config.toml
normalize_top_k = true
routed_scale = 1.5
balance_loss = 0.00649
init_std_router = 0.0133
lr_router = 0.000808
batch_tokens = 262144
train_tokens = 2150000000
dataset = "wikipedia_en"
Below are experts of layer 2 (counted from 0) of a mixture-of-experts language model. Rows are named router (the router's row for the expert), gate (a neuron's input weights, with its number), up (a neuron's input weights, with its number) and show model dimensions 0-95. Each number is 128 + 24 x the weight over its row's rms, rounded and kept within 0 to 255. Numbers have three digits each.
After each expert's rows: a language model's description of what the expert responds to. This comes from a sample of Wikipedia text that the model never trained on.

# expert 43
router:201114133114113104115129105133146144105119122100129104131134133141149126159128111111133145155157150134127127116104119156157130120111150102106158138102145103134109104101153088143123129112125150116142165168136171156117154112134097152085104127151134162160091114080105119092131166163095140139
gate0:100145119133121115102132141114112120124098129149144121169112184118135064152123144125062107099095160115110111093071160152122154081156144102140104096136173065091120158104140101130140119129122144128134157121118117120177150101144119113138090117121102128139124128111071107119116154107136118158
up0:112130112143095165177117133110119127150107110069135106108148138083126108148100137101184096119122129109117111160109127090110158159208161110115158117074118082149112114112166107114137100139094105185139159144119121083163139143089123138117108113130138109113151099152175142128098094139119096124
Latinate prefix pieces beginning a longer word, especially trans, ex, air, sup, as in transplants, Transitions, Exchange.

# expert 16
router:118109117122103104108132151153169122125084154125145115139130128149113070141132131165115168150160106121132129149108165139114103098154117105155135128100140080121116151130128087150084138128119179112176164127165146150114147106130147116117096113130122166142111099143131123116168085127123164150
gate0:128159175160124118108166137117130076136132146132193129133099113154092110121117130155127110143114136142097156110145121138152182099129119104145159201110119122095095127130120081095109149133073131119123168108126142164137105166152143128128113134134113132159141105124138130132181091133144136180
up0:122131129158159123110136114149136140161112115142116082105094157097157150134110081116132115109188182169170126118151078160097126166089130160090119098149081179130109151142127112162118102146143116128109094101138117139092115186100133151105128170096152139122155122124107118137177150113120149109
Final word or suffix of organization, award and school names, like Fine Arts, Air Force, Management Agency, Research.

# expert 46
router:112108097171117135125135149137132116109105140137145125077144097142104116150149140127104126116164181105148159153150119125078122106135119082127153124130140115153138145170108110135130110144157139094145146128134117143124142136178159130162116128116125160148124105093084151107144136127098131141
gate0:091133127153087152114121148119115101118137131153198157117116113177139122148112154161152089151138128093126118137146111149100114127106075162124141134095141120131132117107147161156125119116155129120136109132126125116114119162074124173124122103071166135136088087138159123170103146104120105111
up0:150128144150116133091171146121130150126132125120122120132122143131111151154116131132090121136124104124118126162147126142176167107168080097083121166115111167067082101140101109119098125132109102111120106110128122136100085128116127141178132108113140151094134109134144138140136139131133126128
Prepositions and linking words after a clause or comma, especially for, as, with, by, due, without.

# expert 55
router:121113105162098096127135135151116127112114121162094089088151098152106105136095129160127081133120121116132088120100142146137071096149125124130150149136153110108133115144142122155123118146127110105153139163186155142116143122136116139141133132164108175143103109128081135139138135131104141123
gate0:127103143167132204095169107141170098161094164131121104093114110171171115179109136122109110142136084146136122091138165140091110133146100121099107141116092122094116124105175138159056088125140143159160118113098113116128115159150160143092151116092113185116082130159111167153139101109138153109
up0:107128124155133188110153076158186121161080150114080108093135102194146124173139136121120138129122114166108097100132158093120152165122121104093095161106122090118129148121139137120096105122136144148137148123099111076118152148122123122112143140099111143124097145155110120151138124124118136089
Final suffix pieces of words, especially -um, -ary, -ury, -er, as in aluminum, quantum, luxury, plus final digits of numbers.

# expert 31
router:167127105144102135117103100118149133127091163128121109145145143148139136120158099176152140116142150129156102137107116197119158110155116080162168136122109111142201147123104125138101122159119158113159099119144158109106136134134143147116072167102146151159117091126122123084139145108111158167
gate0:153128101121133133097095092130136110126095127139095104206097138085137154120127186131168137104099176108122086162096133129155094137146144104156138106132125133158125130095112130155126086155164040134110146105132074137121150138128167152144109119146113089142088151120144125112142142155110165134
up0:142116172171118125086147119141127149125187112153111151089147106147109095095103129103117175156114136139141142093171110111111166111107126140112109148121090128065087111145151142103136131123141065120147139117118125114111111104139105148145154129065177126130138138120151138162114108115127085146
Column header words and pipes in wiki tables, such as Date, Season, Time, Votes, Result, plus general nouns like stage, world.

# expert 37
router:137144099126106127118117137155104127097106129142134105117147125154122144157144148174138096127124131142147120173085142184095098102121110139135194097127124121130186134156180091161097114143156133120147159129176158123093154097171151118139153152175139148145119106162098113099134080153080152186
gate0:092125136061100099161129138101136102115145129155114124123106144100090095183123092157100081121113154108088110097132121180141129156170140126139159115095131122165152131122128110103137138113164078156113164119152149099124099113087112123142152142164146102141134084166141143109119111109134146148
up0:099136084109092083152133131118114145164100157120132139157102162143160139147100126118132131093109125144130067137124129138134121129170143144139087130103152094144107120150119160128147134091162088132138108089173088124134076151157091140119147125091146145105153146149109136099058094118145132102
Plural and nominal suffixes ending nouns, such as -ings, -s, -ations, -ments, plus whole plural nouns like songs, events, films, data.

# expert 47
router:147114119122111121137119098140114163083117142122124089141175165132129066171107106157128113134132112190141104126147124150133073097110146064148126165121130097138174085171108104148105160147133107155145161187167163119131155117136132149162078107115093169130102111141118213124149146133122112140
gate0:145150148126127157176135105173110109121123100106105127166129170118114128140137124174113115091099129174130119137130148150140094149123107145140151142158152072107178114117098116164128099104130162129150159141168124149087102144132178103115106091131107120145118117137100147147142123126125124145
up0:110108119118143169117126119081166090085159139070129125083126073137127130091121126116080166132106129154101113131136112103132100105160110137140113129123140128098116121102161143113119116157101094115138077128157129128179104120131083132138127137133081159138163147107111102088175086164122110106
Prefixes un and inter (unbeaten, interceptions, union) and sport words like football, Cup, medal, college, match, mostly in sports-season or athlete texts.

# expert 3
router:148140084115086109131122136140107168154118147092135112116191157171108111132118144142124145121132126159154073130091102140150158087125158112135147149132125100140149105160178114151144132155149123141158128145149134158117142152132166144100098093165104154161086104138124144120130134133077152160
gate0:140128133141146106149116167107134153139135121114120122133133161106116141127129154150154144085115164139129094115123123081135123078088151112111141130135124146151086149126161174140137159121147104103122105116137125098103160156141148178190124126142116172146141160113157134156157141155100147088
up0:074117127097114155124123102139126086119134159143156119149116102118128111128187132099127107154196108115115117139088127133121164161164106133144132127106118131144164148102116106125120148172082120148129137134127121102149089122048084103076128094092109108081118113123114113114127084131150108112
Final digits of numbers inside sports and election table cells, e.g. goals, points and percentages like 4'8', 8'1', 5'3'.

# expert 21
router:152124116106097096163115155128108152146096112168115117091157111131113128154135124139126113163193156123167097144123135142122122100100129116146136142113126087159114116136168085148118127181127140119160129162166197137132177109142116140136134131157104172165086106110105149097146091119072177127
gate0:149121143145083099144180109105118150121108137108126128024166121099107125147138115146082145159149124150133105116114127088124095115139118141131135161070119095151138137113116119128119095099136143123125102143152132120110159091150137132126131125124083111132138142095100191157133153132127145107
up0:121128139088136120120161127111099141094103150108133131075134111122100148134155148153137121174152106170166126128118112088122118140189094128141149198102124118118147146121110110158137098114126138146126140160131154173132153123174129110140163134145095105144110160076102206160123144105099128113
Family and clade name endings in taxonomy infoboxes, like Cerambyc-idae, Chelicer-ata, plus digits inside years and vote counts.